{
  "n_layer": 9,
  "d_model": 256,
  "n_experts": 64,
  "experts_per_token": 4,
  "d_expert": 192,
  "d_shared_expert": 0,
  "activation": "elu",
  "moe_layers": [1, 2, 3, 4, 5, 6, 7, 8],
  "router_score": "sigmoid",
  "normalize_top_k": true,
  "routed_scale": 2.5,
  "balance_loss": 0.000227,
  "balance_bias": true,
  "init_std_router": 0.00683,
  "lr_router": 0.00188,
  "vocab_size": 32000,
  "norm": "rmsnorm",
  "norm_eps": 1e-07,
  "tie_embeddings": true,
  "optimizer": "soap_variant",
  "lr": 0.0147,
  "beta1": 0.95,
  "beta2": 0.95,
  "batch_tokens": [65536, 131072, 196608],
  "seq_len": 768,
  "train_tokens": 549700000,
  "steps": 4571,
  "dataset": "wikipedia_en"
}
Below are experts of layer 4 (counted from 0) of a mixture-of-experts language model. Rows are named up (a neuron's input weights, with its number) and show model dimensions 0-255. Each number is 128 + 32 x the weight over its row's rms, rounded and kept within 0 to 255. Numbers have three digits each.
Before each expert's rows: a language model's description of what the expert responds to; "mostly gets" lists some tokens that are sent to it at least half of the time. This comes from a sample of Wikipedia text that the model never trained on.

# expert 40
It responds to: Abstract nouns like there, treatment, case, evidence, result, plus mid-word pieces of medical and taxonomic names (lymphohistio-cy-tosis, Cole-ox-estia).
mostly gets: " there", " treatment", " There", " case", "There", " evidence"
up0:142108106147146089108063158117125155086119144129118140137140153121087136172154164132109190157152169162091141121154141171156155120141075124127133145102132107186045117116108145068097085151191132192097118194155042098041192145144098158176101130158139115110149133117104154139084132124119113160095115103208124153108155155122170074138129115065160113165113152146141162133131097086117122074124176109166105151172149131128113108152104128093119152009119146107118184091135112115135122126147128101094148042114106123118176139096147154084157103134119051132145137098135179160143102111119128088191146102150145147100093176120128130104105094116126122163160135158085078121081071193141115136096172123132154155063113156157138144194139142152110113111142097207069125155142130128164138126143055
up1:078099130148101159084122118146162143104136090134152162123131126103142096114133135163116042190127175103098168157103136107130122168101148055114129091136170116146103156136107106140196137125145142138170148105105129105145038131090095118112167134182116092118128148150155146118145075132094139058127174167190165120162118125139072059119093165149136142147165116117118136146097109086145095115088100150134107138133080106075099130145137090099134107099151144144066107073168151179154149144143164121145075150118176128149096138117072192128094064177176142078126172110119099173065145157042079055143165149115086152143132099077207108153107125093100152099122174116124121114143143134146148177109175172136119169120112157187153122102109069147166210106120151083075105146138112129094086131088165
up2:131135179154159108109094103125164149125136168079078140132165097091072161121067117139136163108125159084159137169128114082052081163153157105148146111113105103121137157112136061135088128141130111129115157119083166105093119048131119141112141113136122166118140096145106184116136124161160137096075104114135083102114189030081126127145110116187138167106180106123145104143118141115154122088075105142128101106119090074089134084135140131085164155127184064110166148082086126193172114156159154147202141094131102175094156138164123132147109054170146121122119115103120199074155153130149118142095123193170039141059118139145136144114144159095098165107131099167130076076073186155146165160118133157117110116120100129181120103082174165110101124095132128190109173131099117125135097153209134
up3:112098087179095161116150129182151134116157158119105131150080102110172152139107141087126135169122119130114106192142087122147128174096141155102081122179167122118090167171121081148055085175184165170086125109121107151116118073152105176079121136142129153112117116179166089069160144121092148079105189131132106159109081143149064120142103129158117155077128160142215122134151129188147182096152150133122137111094158182133150093133121096193079108153129129094138149179147114098140113153100177151139134110086133133091064121145127083181089197200165154105140115144131114049149143161140133118154119127124104116049158171152151145128156139114175123102135157083141148109063147096138111188141160136127118099148054164132123075142195161209127143127100153100130122161164076143159078137186107
up4:146072107083148141140153123111112157143095087167121095121137137074183147112143183107124095119111101147090124200121087105156225159132097120094191161147095150086102095082115158122106158079161111134142153144099173172052150116194078143136196181131175149173157151112108122114122147107095116109135119148113109128117111141101110119115158088203128142158199145157178108164158156117157114176159127124139117151154084094136101097124151119186162146165158101115112094121181108118159102201149146152075111088117060100183094119135112159121121088118116100071206110077110146108121155130098135140147054167112173135093104117144112154093058086127130116103205203114157140124182088133130142044143148119155172123140118115131086113133117087069160094094112138161152135161160124177122134134139142
up5:111099098084149148173130160083089138151102037180086137179103138152088156187168185088092130079110122103106135111108076102082146121119157131097154142178150094123032131100120146176103180098064095158119166077165205098141093101179093151181101152145067133161134091170124124111179149111130138127133151160136143075130058116069102123151148167116154138182155180194119122065129152115111156119094131142150111141117173085114083137126144130147118131128177122150154163125109125136106171146164132131166064088138165171141156116094124144127097103120139150138087165152114121075087114119109101129102149114127175142122091134138131159163154113110142082109141147161078106111116148165141209089202110132179149191140082196117158187160218148119121147134138129141137141157090142165124115157141137
up6:086091128140104180122137083101110143155142090107103107134061131119177118096172182141115115134158117104149136140135137153148156178112134172167110101133118129181096115097112147083145129099047164098134077153173150136123148159166169164137081102132090103041093135180154110103137171093121088101105148166113124103143118132107121192166090126096092126188089143145112168071121057126152151149116087164075124168115080112117120194154149099145070044118195143149124145043132151084131116123183115098152153110157067102155143102184146107124141133125054124063154133214173123124137110174067102095152100149188124095144172139121119138149177086143175147139115105150150162157118127185118124153139140126079156114101125118087134093140119109107157143157150136104139141128130152076229153137091139
up7:172163174143122110151218110113093164166110134134166142073108096119123157124118145085184093155137102195170126171124145120100124119139125146133148129087147081097125123158183135119103131118142095149109134151156111136148142176165124110124187122129130140152088120160154120116143175111077088157139109108143130085101094131092197116116129159107103196162144141125155119138120083087119147154150112126125143062126165140116078087168104165155101120097146117101123118111198105178112127168095132183127164105118146090193120168137119127177106178118144094187139093143161129115101123148093115185150079138095011139131086188116134213157129189123116106143110174134149134090108163209109212097123177098108142104124138074127159140127029210137140099092127091121141125187102139082142136106159083
up8:126181115093163192081220151109062163123183072121167143122088107072123117060117145163101174103143188098113153136179119094094157146131134132171156083193131163160117113069190143111119158160148122112107162112142143122172104100146184148146134180073156121137160160170133155130149187082083149135136164156123162150131113125112114129080116091155174165112140188098110221139084133128161142154159164118170106158077176137170131162115142128114097132198121091115107105091099126128113115112197156180107114167135117120171100132101148088118142138141078102112121149132159096121124139111195045144083098141141090088145146151064108136141116183106124146133102179104162113145064160149153126145158138168084104100097145138161158113085128131140130147185118072129122133144137088147130035092124128
up9:137125132092111113100156148175147142129141146141161136132136106171124183165099140135116171095141197148151147126059156149095142126133100130102111132135172147185159152146132137172130132171125126122070133102165172155154114144145168113165058110119121087102098147204156101158171112130132102086109072174072089156127129170047158109131106143139113154126119126143021095147103133074147098136185113163165120170174100104139063103152094109124104150100135114112135140115145158137108112091159140064154133218169179184145132104143092095177117133137184181147097151079071170164110093065121126147136161117156082091116037156085095128151172082131211103126159101092104120133099130147118107118170125083168159114140073140144124095125140091138083066100181158157115115090089124118120078091116138
up10:173076089153140165127080123081104095110132107146116121076100176094091111144120200144123126117079100132134130079119154226140107113124133136160137131149066092166163202139141133118097115150118114102148163124127165126139118125091139119179069157191106124101126119164184064131165141146178110099122082118123152101126097130164124158106185170105094089122047127094128105049157096059052118116186149114100112124095087127066116124108143125156081117145115128116120153123114148092116081165131086083130149092134169099115096098185144129137090139138065120126156123207155089106117180117097173096140202136145079108104114157095155093165145094135133068084086108163088087161105151174146169096114178165101144105119181125124123112121170166114132078115118147096114127100142117158134100161198069
up11:086157121094121133104167138098076126175204121135080062140120134074088075151158125151116113167070077110174123211124118132189119101117130112119113165097146110123095157091198100146172110121095157141171119059158108100138046102108103137120133177183147149173146132160131152084129127148132153078095158151154127114145075052099138126132100115095131115171163135144111028140101139087126117098155084093133155114077139127137124146136104132184095119111059110184171112089177073112128149142108113137096127165154186102132129133120143082147135127144101106136142138179117062102116155131113139127092095120151122138099162171126160206074145127200188165109099097092090163166121114118071165129182140134112147072116124060175153106063149157085108085108165125161118123099155120141116142121136103
up12:108141074141091115137078092172192148111125152098124071142156091102088124113080114081108098159120134133111107165130105080142105139130114170153127090126167127155149126128146121143139150121122146094078166175149099170139126154129098129173077149057121148131122170102152118112102125052067151182196074096149128119174085115140177120044121146132090078194116168173127081067154098130144127118102140107117120121100151126146135136095095123138132098143116118157074157113103131124137177128148164166108098110123095154124113111145067157082122178106137116031151167105126176118127100118052125138133126127113109121085102093119153143076091080069107131153127109129138087149114173044130134111158143162059148170097152172060176093165112177163101069108059085110121070157128110084100138203125111
up13:139121102120124135113167149097148187147152142090155184122099125103115097089110118133109087194118180136097138162153179126098148151146179094073091160140131148125128159119103141087165120118145110113176090107161145125110135130130152129093139164103092106085080131143040104151116138126110106149171162097082166164142084172132093155116086094160090134131145105109165159081132157117122093175071095149155054183170147126155064145161164102114166118203135109127165125133077156062164076154160149158126074158138076118133144131138109142116194143077138158146171105169219098118174064167142092103122097130114083133095171164164112164166068148143144142129136154134115144081100197151090149141169114090147104101119137177142086147125076135155115140165158098153123087140171112098087104148175025
up14:123133079136123180103072121052150117112089103194107143120046119107151163130145107114120096138110081135160113151058110110123162182098162142089158137123167145132137110116137069152063114149141116132152149133153105107121064117072147160115159193073146127159135139136154123151130117118119137150125200176135131075144131128106095100107182135161113143131117076091066091121083149162158118202055131116137138052158178084094118163140113165140149061119130109145124091112160126125099087104174085168132119152096126179172124150153147155135122099178075140097129169151113194097073144166143103127143095119129156128125075051115131105130148115137177107158147130138147114049115177115101110095138114144182123082115113191176108169120168217159131113173134132085151172150121183109150160101186138
up15:174131116084122138140158120146130140140104145148125135162151100178174166135175076209136163174164170143096155165159114119111066160097091087133115134088159163084159123101132183149148099181100150060134097149161111108163144115185073212184112103121137057051106117100107169159161200106155127192182117146076126168157128127117127110139138121148091149102114103178166115173150073157126125144130173138104113163115143116083195140122085136104139103180085131071079100129087144140184162168145117112076193155067150118117108133150152152121141131117146146169119148144104090099104127113180130076157093136122180207132144124165115158138100079132081131151121110151097114093086116162105166156109100138093096082109142097190086149114127147122078136135117152147088186089125146162098170144093104
up16:105061129140110138091111118103093118040122076150114119146128163132097133132166132131142101120122166050107125117194122118120176150127132075162186091142123112141156148119109133123088132111130113079078157137122104194148156137115136084160137158083183124164174155157127149093173145151150125138145174125141119146121129163191120200128183077138120157113174097141114163169170133117171150166123125120101092065069054106063154095200188116161090094148184082122213153120135123120109091115128143160130131161129132144123123168137041158150053173067124126093123165116195106206194120159157106131130173143119162092179171195147139136130069157136103113158097065155146128125140147079136145129157143144123106138129162161141126144091124123165142178165099108134148139079114134129077150150124124

# expert 2
It responds to: Coordinating words and date pieces such as and, or, until, in, and month names inside dates, e.g. between 1998 and 2004, 30 May.
mostly gets: " and", " or", " until", " &", " early", " et"
up0:148146120127065157115130211157092149127159080200179205141103121113132150149134107160100150114135131078133127082097146161114174127173128107108080142121125124134128159160137099105144129122141106158159160146122081097121132195190117065150100153145125112155081177020122181147102084168128116092113130124189138157149084144099170113107090110127137129180120081133115153173159127059158151118126120086070139150078180074127148170133146150145142158170124088176136150181205139172139117162113127121108158186119101089090146136107146067106169096132154139070105167080118143097143102088148161118151090125136132116165083063110135101154094106069104133159145115118096104112126057161113118096115097159149180176129163146125176107198163154085157124184197140144147085131138091153139121149108111
up1:061083083080143136188120092100115127099164161175109093136041137145077128135145087159113115083107106137125130181132061170120138145164072101128087105151182139201112127149107154147161111151163106118163125128139166136112149126081156142158122072126080165060122145095087114114118131113138120171156150138178130132124089117114145156126097041134096134138121140138146132091124157080119105165160084116120153063098064166183157188151152115137141175131140180076149142120143164167103123136175138056141130133157163139151142094093101178103124153099133098148097148088118111125169173168067123154139133114142110182092095060073107118171151199144152049109123171143156179109087067177136156110166106138131089092138127147151106097085077104078137083096151130105112076165161085101155142129144119
up2:108142116118127111157159145142216138113164132122129121133148115165081067127125116122129082146118175156083145165110090084107156158089159073114107131114150176110118101102170150138090111115113085136139115133151167102148144156180135081041175161167101080156092099092143177132107166131120195130129159076149097140163154118110113164112172173090113127103149111130143178101170111191169120165046103092113131127122123133090128111121081132093129126133127084090098142145166070187107147132000147168093193116130151119152096142111087121189126099131134212135110107100123170133153101167095117099134071123083158184111115149083049105098157163152101130128117107131071125081093087124075139139156097117138224125142121136121113120126164139154117173162130132148101139123147067084188104138140118
up3:102083183098130097166114117100123159148154172162123122169122079071050090136107166106104121128140120118140085127185139139177135096110119041152133102193163178180093198130109172141076117096093074089162193118159155149147122148084159080134143149118147094116098177161131116131131137157121152135077116100136153093130113195086125163125135070147137136122105100042145176125132131156102160166092129114136156186127057097110103094170131154113048117188095101184222118141167082116099140176126125111138131119109162076129119132125130163088126069154175086129152083161086140086129171146120079151142142168140177122134171179130188148107087118189144108147151097109143153156149107117142113098114101131121120096117166108111144142058144147146142094109144082121141099137178098086105076100119138
up4:170112102139142093140112109081110126131054129074085178000135139168098152088142174126156124109150136095143130075153129132136109111161173132135117076210082091130094129107125095122166148140148095110096100134107119139113123146108164156177145126226109154106138140080143151189149105094179082162150156074205102172102135119129097111083155178096085114103156102114114124169122130053129112100188080146160117084097083109152093109154102126164110104130118146085111112133088145128168171111120112154092127098158115129158152106139127121203100135120165134163132167094102127098131085178158144118107105156091158135142116136127144132103117164084126145122121169076132121113125180083172239111128168103094138089152111166127169143140091130109076127152169116164116131102088188129102100096132101
up5:105156141124142106144142142152147116145105088198129149099072163173100108164129138148153080128162145113167149117143189067055157102049087156105125144149132110088126125131104121109097164138112060112086138151161141126133072078131177182091110146149102144095146153131065135120123133148160153181177158117130143163141121165150135114080152147144126092162120165173114091162151160144143094146180078087165142086127137105136124156097146090156178125113071133153086092112119106105089132143161135134091147100122097218131160148135128183155129111143120146051172143068118156059171126114127123131169140060041117180115065067155141081109127117070101139153128088130147153094094168118174151105159097118105127110160186176143184081084162079061167137107163137172183180107124131122129115156144113
up6:115173115132076099103129070137082083131141136151174149129182139139160171161153178084142167138142100146083072129138125155094132093170090120145126098106092107100121194120076145142140128093095166096122255141145139174137149098092130088112068106098137158126142084118121145126117062161078067087151128106130181181138086105144156094161149106173070199123121113090103161101103137167089130157166130133115125114130131140148120197137106089207155114099131143126126181129146157099160105100163117165149145194133090076167142177121130111129085149153105110136211122110112186057126122117113153123094116149114097108096116126126126056117091169109155175113175150118113125151201117097099122145107114146141122113143150166097087079116104144127166200076132152173152185111101117172127139132180178
up7:179140107170122100173092095069123173067169096191132103076093113151123021134146072145149154093078105148152124125150086151156111056095115088058138128123078172088160125105164139107188111090124099118123139126090095114121121223119098098124102146144163089166128218069043107114119035154143167146095127104113110165139088106130121092122131112144113139116102135111118136077151125123107065082172128115077124157150128113121159129120144156161138161190170120144125127126099064113124155145137129045155130139181162135072113197105124166108167171138123133117112113145088089106090117124162148109191144082134107111117073175122120093135173133105123103125157150108158125072189112126110140078077106143127171158112133173131128150108141127155145162181138129124137137136160123147157111151173104
up8:138138097126119149113125123127137143134085107122093161119136165153134116159150115159104130152153167143139036147120127142107137113170088176116128151165103102113164146138125168114127173160131088168178102117163146130135147114177176087085060142117147075160184130166175090159169128095128161079128127122128116124107128155073107162060180173072108173164081133135116131106125170017174150126103133087162166130103153122091110070123140137124157108131080114113135115116147108120120153058114165129124184125134114121134151114133147131149153234075108094072153149156182090091091127127162182122165066108141151167170137126165161162126117093130146173134136175232167098159085045176149096115129158151137102156107158100139100115066111133081043154118110140144139103102122100174097113143086168
up9:123085154136132041121057189185145142134128113098158113128099164113134088155108170216190120121109120128201143138142126217144182148142103092141109214161102077164119185098104111136096137105120140147139087177155141168159137107082103078132138154106147139157088186120135086131130210118119108085128134142076110137045168148117101089176080115137108125122178151105155111112107128120100126120144061145146131113088150155145134129206102150088160133126097093137125133118152098117088096144111098144107126117136126126072071060068098103091127138203155149126107139177124180090130158160222079115134097141097092124174166133139151133089148122081141129082165116150147131137133118090119151153180158126167107133156139082110085136096120097148133068082110155120157101088134123152115123162105089
up10:212158127185130216162132111154151116075144143137101111134099135164117132093101167142156113160109139068123083098119130129105072134090102119164144158070181103188129137098147207097156141122108120095122170128159112102141151103111170123125092111132080110081106153101113115122096144147135141119072129105121061073106110095069144145142137155143149093126123174142117134084122195134056128163139123126109150165167101097168165114153093195150113108119122157074116093141128115131074053131162157152077100145098074114113161076089136079135095143138119141140136106036097164116132045097120144165169128153104205138114119140155138142091150144125076092086158083087152125123126141071154129073163134062143122135139106138151114132121139101179163155115137189153178108069075106099211136120144143
up11:060173064122144128102107149157123104102155167091150138131070151171093132125135163143148081122153143115120139116153123116057123134122177135142135154158115093146132136137097109080140127204141128115069166092177197161115126151149124069143132109149150101087100101091117167157049143152122135125149124166095139160092112102070042149163146097172128091129160197138176111107133057157149093125090127097171079146118113121124091155127169112132115112176141132073082181169132142120101146092143118078101106120092062146132098151156171128118139138115129060151161158100184099156144117126127122106160108092077178139152082148104133164136093138105117096116095123149126106070143126169121114082072098140066078111186145090113158120063106083068157141073147137165166157118070111081208176128175120
up12:118087111148105142145060129102132166105105145127105074145073113158097110137169118111109078139140172107133062148181153130113117093077091124156203145149096067114096097124178100147178149129083117150071056098145140174129174142137099115124141142128152160158140158140053132103123184080151149115136130145180101148124131113110132190096158126088130154124119149113164099124035049201120155136088149122094128081149169125036143142149067127147155086132108122092152131130171038121127200141146126089137122128187099166117171114120188165123092156081106165086127128119154079113181120110091143117177108125114135119096078087142127083143097112111133104112152137116149112055145170131129130145102086092102149106136110125092124137137069166043134116169184113102104146104099161137181127158136124
up13:104146094089157120128137120179185168124170165165134131195100144054141150119109151081155200185107130141168153190149160124135110070065176111084105133058140147146077069168156099156122136192116136148138079072107131118109073132138103181126119138138092138167105090122110063143123147144082127185149097144132127154153142145079100050158166093118141167134141147148106111139156115113156102130143084145102055141169118127140097124163063087115109137179131151117088064179123123122103136156095190161122125118082141137116172163072113136127118176078152167097140157120113206153112138115110127162132138102175134175106148123147109142094133146135118115091131116076131095092179118075176118119153063141165126135045130111136069105059070133137145113132149129166167057148162134132143090110119109
up14:072096157154127081154093143085137122131173135147104113125108142087148109107123124110076143128141124185170135091165202085077116125133141162140187102141124100164124169094129158127192084158101068141118089138149137084140072151115093115179116076099125117130078078165136135077094063082147115123096134083141105155092094214137136092147156151100070170140102112064134101135105124127138089104189143164067154153126117144173129163137155078079144116178153092141124129183128204135123186139099132149115161141149064122148171146150113080107134095124101211082147144134184115144128125102125134111129111114081157164145155152134158083144124134143112214148078102106116144126129166134142115150111174140148156182139182163124135129128160110065164148106098175142121138213189136205160110151151084
up15:155172151124117118141118127135189169127169085151125118134075100084112142166105147109186073158162106104092158195148180131138125095204147141185101105099136167155145153140099135100102061088164140089083165149157140120064121129120184157163133150106135161086165148161110076146142170147128153095142125077093141197170106151046124130161095113109122122105107119159116199145101092138112128077152151122141113104179137171108119097154072145171132169154145138138218136155152122081084100148140108109089123054218119107132083152103096129164097130110204115107181162128114142113097145154121110140198125123111171158136091106142152094149137123126140120082118110114119116114138128113081093142162184145116119141159201116120159150060132156052129076111161153172135196150145126096104115139113063
up16:136129136159151064200085123131124145133102114110163151098084114134087131134121128098072148129160072086155145074157131141096141092142216142145115174091163168073113123173057126131087113152160105176108124128174102160163143180174161081163134116130138088195169129173140119118109148132158147147106152079133063104151104119136116159144147103134033140131122151095160107071029078107142114118142170141149151128116114126128085092198154137151099090101156145128141171151109118174109151154136148051160178128079170111167104159148171179150117146055090103136117128042104135105138136117109133126139155162117132130083107114130146125127130162125111150105129082164110160099118089152107158134108116156110170192171134111106126174076190131114137128123126158079102159114173190143202134125140045

# expert 53
It responds to: Commas and conjunctions joining clauses or list items in prose, such as and, but, which, who, while, though.
mostly gets: " but", " which", " who", " and", " where", " while"
up0:164056116086099109113121074133132100152124087158158145131160131086122133152140144110110151113147103132134133121129157127197127148095141098096170110085129142146122136134123128150116049117150119151117135144132154124074050161123114103168147161138143064111133103123135159121119172113155117072093075160224138181093116162093139121125159118119133102133110146112071169137124099102156185079125111100154132147155174149068127117131107087118125069107112152068113120139131146095132107074089115138124112115179155139029085158109160138150148166198144145135214185073167118128091115119126126046138080150107127120099083111154139110103134125177122130131081188172099096157156155089161148100120124129115125220120118117152162123115029165194097137164145130122163112090184135110077141211188129
up1:164137164114190184104119112091176137120143131140149158122111160082108128116109130087178112115165121122135130131111145121127132190108148132141114150128070157109132058135164114123139064161134164128154058185076180124138142110145131136077142130163157129052100182112165141120106103160178120092146194153103084146120113154120186115133152106124069105190087152161091168085101152089194106148092085110119151095116131125192122109194094125106123103127158118140158144137131141169121153144074136097134136133109134180158138073083121140033133168135143191136140106132175103167114131093127120150103079105123121068087122097121169130093106105194069203101151114118101114111151186153097113090091116170096136100133084125091108177078138129088112181192066113146084140125072135173158145058162124
up2:137149055124098163092134135122061168104084072074164136104166142126162048174101080131163123200099104149153137133138136110135161128139144142120133082106138115093091146180121165125142167135091088174100136086122153078122078149167117151132100195166220132193141071123108077146213157090111141138181092205128104125117155072123166103122148135153146194123143149158098107114153115119154173088135175127104102121089161146088084153158077143140114107177130180080165105087142129140085101076096098115086091109154139075050105094144104137140153121151132142142146083181129164144141099109094160128139172171089132116175153163092084121111112126145194122111148105094107124036123177127147144127188121135132162087153125179126111102126127114104088101112153148155117137100108170095137159111133140
up3:096121149105183070078150151098108127170141048110179154219117109127141172170039082142133076120150163129132110125111122137112109169109107096145155067167140070120105110095132128170087145169139105073159105140167173142117123128088141162160075133109088128149102068106182175130129112156112070143184173104044117139096166126016138158130125110147117136078133138112174146120109085135167069089090154100107097109141110130123144185128186145152141100116118151117109115140128201112098102137094134123117166114152105147125075191116083174103154117129178171139084142142104147120110138119110108138117105114156179069135136132136095067177102099120135173089128104104093126163131075145129103182087125141165097128113161135132151116156097153133178167118073126111177155195107114092095159134101081
up4:115142146132195116129099116096106146112113188183097154103099140184137078161196137119132175091112091141131095075115176153158113120119149093119194155136150108155116062090117086106179157179159193098129169093175112161131133146167117143177109145138088159147139147145130125131114141150111068131122104100100135100107193083185099095146131161195074119130098155104085157149126131063031112026152164133134125170155111135142123165108128101111126117148112092173185187099126111126166092161129097069171087082109113121093138097135098063115062169155143179153150135161144100120109137158078175118131071145148121121083094154153089125141090110129143148163160140112121171157116119154181134134091151103191171153155106158092117149090104106134142101116129111076132208113132134064118088117144150
up5:077135171130144122073133115148108167152141101119154152117149101101162184130097072116136127170141156150127120118051151120090115142132147105136099140134115079113067140078127167124151166187179170140139173077092133098066099095143156123136099158157053085133075183071120201125102114105087092136086117126101153110109081058103138083139118099134091116168117133111176180076108106133110142103105156113144144195124126122160076080113110183130127158135110070114123145120200119094152123149119087118098100120084125144182127154108121086191075104150081092168125164125154115083150132094130083171131140117176156095068145226103166132126161127143048187143181112131142138158105119169108148111151191093160140129154156151114139077178142159122121098145109089146148131132125092188109100129181175
up6:171120158121093094131188108070077081146162167116107130150084154071129139092121159099134113197064072204174113092116139086050142136087068184076119042124154111148125141135168101143095078169085186154126127071148117122131106128095113119127177086109161194064134137101055117091162132142190124153065120107135150172138121123051069081118105114145140191109139109141119086141171137132126163164122107174099126122138155151183057104175122103117139137105156101163098098141119157104120139116075167107147146118152154130166159074116064111099148153129112168148151125133139135140085113106080195143145144070120134167107158125128107186128093118098155140145094098151137116056140118138135121141122161157086154106163086129073152156109117114128125133132146072146083104116129141149077146158123094
up7:102099040074091155076120112134117153089125126123152150161122171138097168132156134112125117118142121104067104134044042140142106098109105113162165170166151116122117102157122109224116185110175122076103134092126094125095116139202109134072135112164156128103132040102157173122144161145097144191146136103053123124135123079103122104101109142133096100185082132149126099100135128129075123146161204126149110136163148135100108095124108119157057090136181134089083109178203154160115114125136098080171115138073192119106118110165114149163100166119075090154137116126111080150124094138161122140096130159162080125119109213178130109088123120126109163099181118108127098159076158092096125173110080125151128163097167176086139095152110133170108124126116122117112192172151141161174139126089115
up8:109117142189120129142108149128070112090105118103130151112172148060160080125078142118198118157122104124165166163076154125127150164081173173098100149140125170159160145080160166110137137158088103183153131105127168146201115108151115151135099175142213108097042158158122102165153135162113134153158150114072108121152082177143173098091103118079131061200199111177087134161090113110127165141164125106106127105109137133091134104127087144123107066149165090198140168108167118135123133144126126184151093131130132112118167173140138151079193140060083102085153148119179114137128078162052161140152117149201116097096110109145209143119149119152130111110122127185103120072115126120131092117124137119128162099164152127164172119094096151083164168110121150126168162164109075182132109118123163
up9:144069150093125145110139144108084127105142126142137168109135102146142156117145179048116137090150107128187121120138097161109086128094136068136179162135076121133126047119107116080071067202106092181128064174112134096168114105109170165160172161136108203155136135062142155121108154099108166102121083119176090089134117148113153118161127146152173107064154068135147125156129153184100128182093110133104131131141124113124223099156172119133114148150112115152139106188104168138157135115130109160146166152147128119241138089138083099227113146103138181108107149155152185133125181138169118097136142149106111129139126127138151101070137103128141101104083205150149176104160104112103102160091129075083178178134152082160153145085116103116092153103106107127076153125102128154135116079118130
up10:137160119091107081159111104105108102103104067069078185098161051101057156122131100094186118078089117109120183113142113140080115112104137116128174155158106061152107136064151113129150164194072144077147141086074130091141140119105114099104138139131150145144148122130153111180160150130116140119207171125188093112113120145185136085089114106145126145162116123046148114102079087099144091141062077119098209112127062110097168146133147133100136114134164120149173149173119109098131089124119146129083092153109139092136074156141077132145147147108083179132143149118133088126064135185166118101121118166127194138077119130135145115142117150093134059138106132095126156117199138170137154101124040112114168068155137114125096142153091086139136133152122159129187167070122094160114084166148141
up11:135118111133138140134133146094053119102127107135109112120129150141130141078107062159120150166111114162144133100158116134126052114159125077097084127108210109151129100153093171116132153213089090126133119118146078145119114089124136100120160153158110133141111132181045086200089093109173127110083124140185096098158136102097186083117141107121123130122168077136130196111153140175088076189084157119134132084196058146093118149169136138123128127132133151088114104130155080152171073139146090154107152104155086132186077045103161093122130111151133184132130110140184189152136115144125066143160114062094140136135112121146125156178104087102142096093150178158198149108070140130129128131130085108175157138111094133122119154114124138120139079111182108124086096060182084092184072115089128
up12:132109122170074144085107115137100114159103162114134109086141157132139103174056113149059126119194129139177159126122149129099160113109083103130111132040116119055135113095156094168159111090177128095163108162106139153137138143103139081122180134085174094138117167121148178098117119145113160137130079069125129178103077124100175131065109166117122138114127105124124094111144140072130156180074120072115164174080115128079165100179068144129151134153106112073102124107140181110118197172106164131097098161103144166076062098103091131117164202081197141107094123131098124147147044131127123073125087132099146111162152119082149145162123099131160169103117109124087120082110122106129111185115148115150149137161134158165141096151164123063168107136215144073122139165141101082199132142143085
up13:125160096098106064128129121143106141114114104104122138129143140109085140123130183171164097093140115079087124135142099096089115142109097078146107164160131090048127103129107184147140092118100142086129151081193092072132090122121153152154098114162088069146187105160121129076098141095149121113218050066144098117116118109160206101082133160168132162128054103162126194121140133123088133075129144133108099115105136128144128163130142124119071177116107122123166167124137099125109104122152143169168165154071148121138127126126176116124150141111102066123058037173137089114163138117132115083152175157117144082111111193164146129089177170148113132089186183121075105139111082078091105175057096121150137124102111173095098110186175133126125119205085125175115097103164140121165140152116132
up14:086124129070121120135185110116155164102081141132135100227124050142075151104145100123157178088111084151141123153108105112129129137108104082122104125167080117137141134151081203179169100163084125129118152096087147154112097143078120165151151141128162149100168149165089130133168094091118204145143108136098143084140112173086135132179141141105169078130187086084123106084106151093111146159147110166134130133080141100132149090099172080144148119071138143109109133112173143096152123121159172114169170123169118061111131126132166089143164160116182077090180058115109097131170116101199077144085105131155107101113113162146073074126174078141188065093189185135100088140092117137127105116119134142031165154182103117151107143112117150165140135095107165130144114112144148187161116098126157
up15:119128158095143038161110121127138109143163126142108178088078114148168097134157171143128071118142136187156149117181072135137140189148097140140180097111088149090089127125143208111086120129142112164106116175100100147140146121120161075122129148128210162139142128177160223186119114136104078137135141121083129149124155062059130146116135142116139121130156131152161096112189056123106137113101092187118194138118134070125153114104148156084105088105148146190107126106113161123095126123104150136157160085071098113133141176098071139165110123157095078113145120082100109147138156114104090178159141095122080103150163134132182173121123084141148099156118071102167179131159123142095161142196082160127141132179128172199120124074110124112221139147097171069100112121102110102162147133130077
up16:122137077171184144094112141091113100098207111077164121084109107177136078112147150093143126139120139139122123172149165136088089077073131150150178146106110149139128098127154080111143134211146174129093105115145053092133087178089134159198121088188131102116075082110156095137184146187152120146104171125095150193142087147106153125137170091132095099127150181146088124135136135076072083135149092172084146104165158144123151089089118084133081150066123175125107138164152099172167108130136062172119120079164094112112114100152138104119152108060140178103163177160142138094114099130091143075111175115123106149151109037130138096136144135153141152174036144155131146173111134105155159125127159099090131114130162136080086152151151095128142146169075148146113159211142135125124119133090122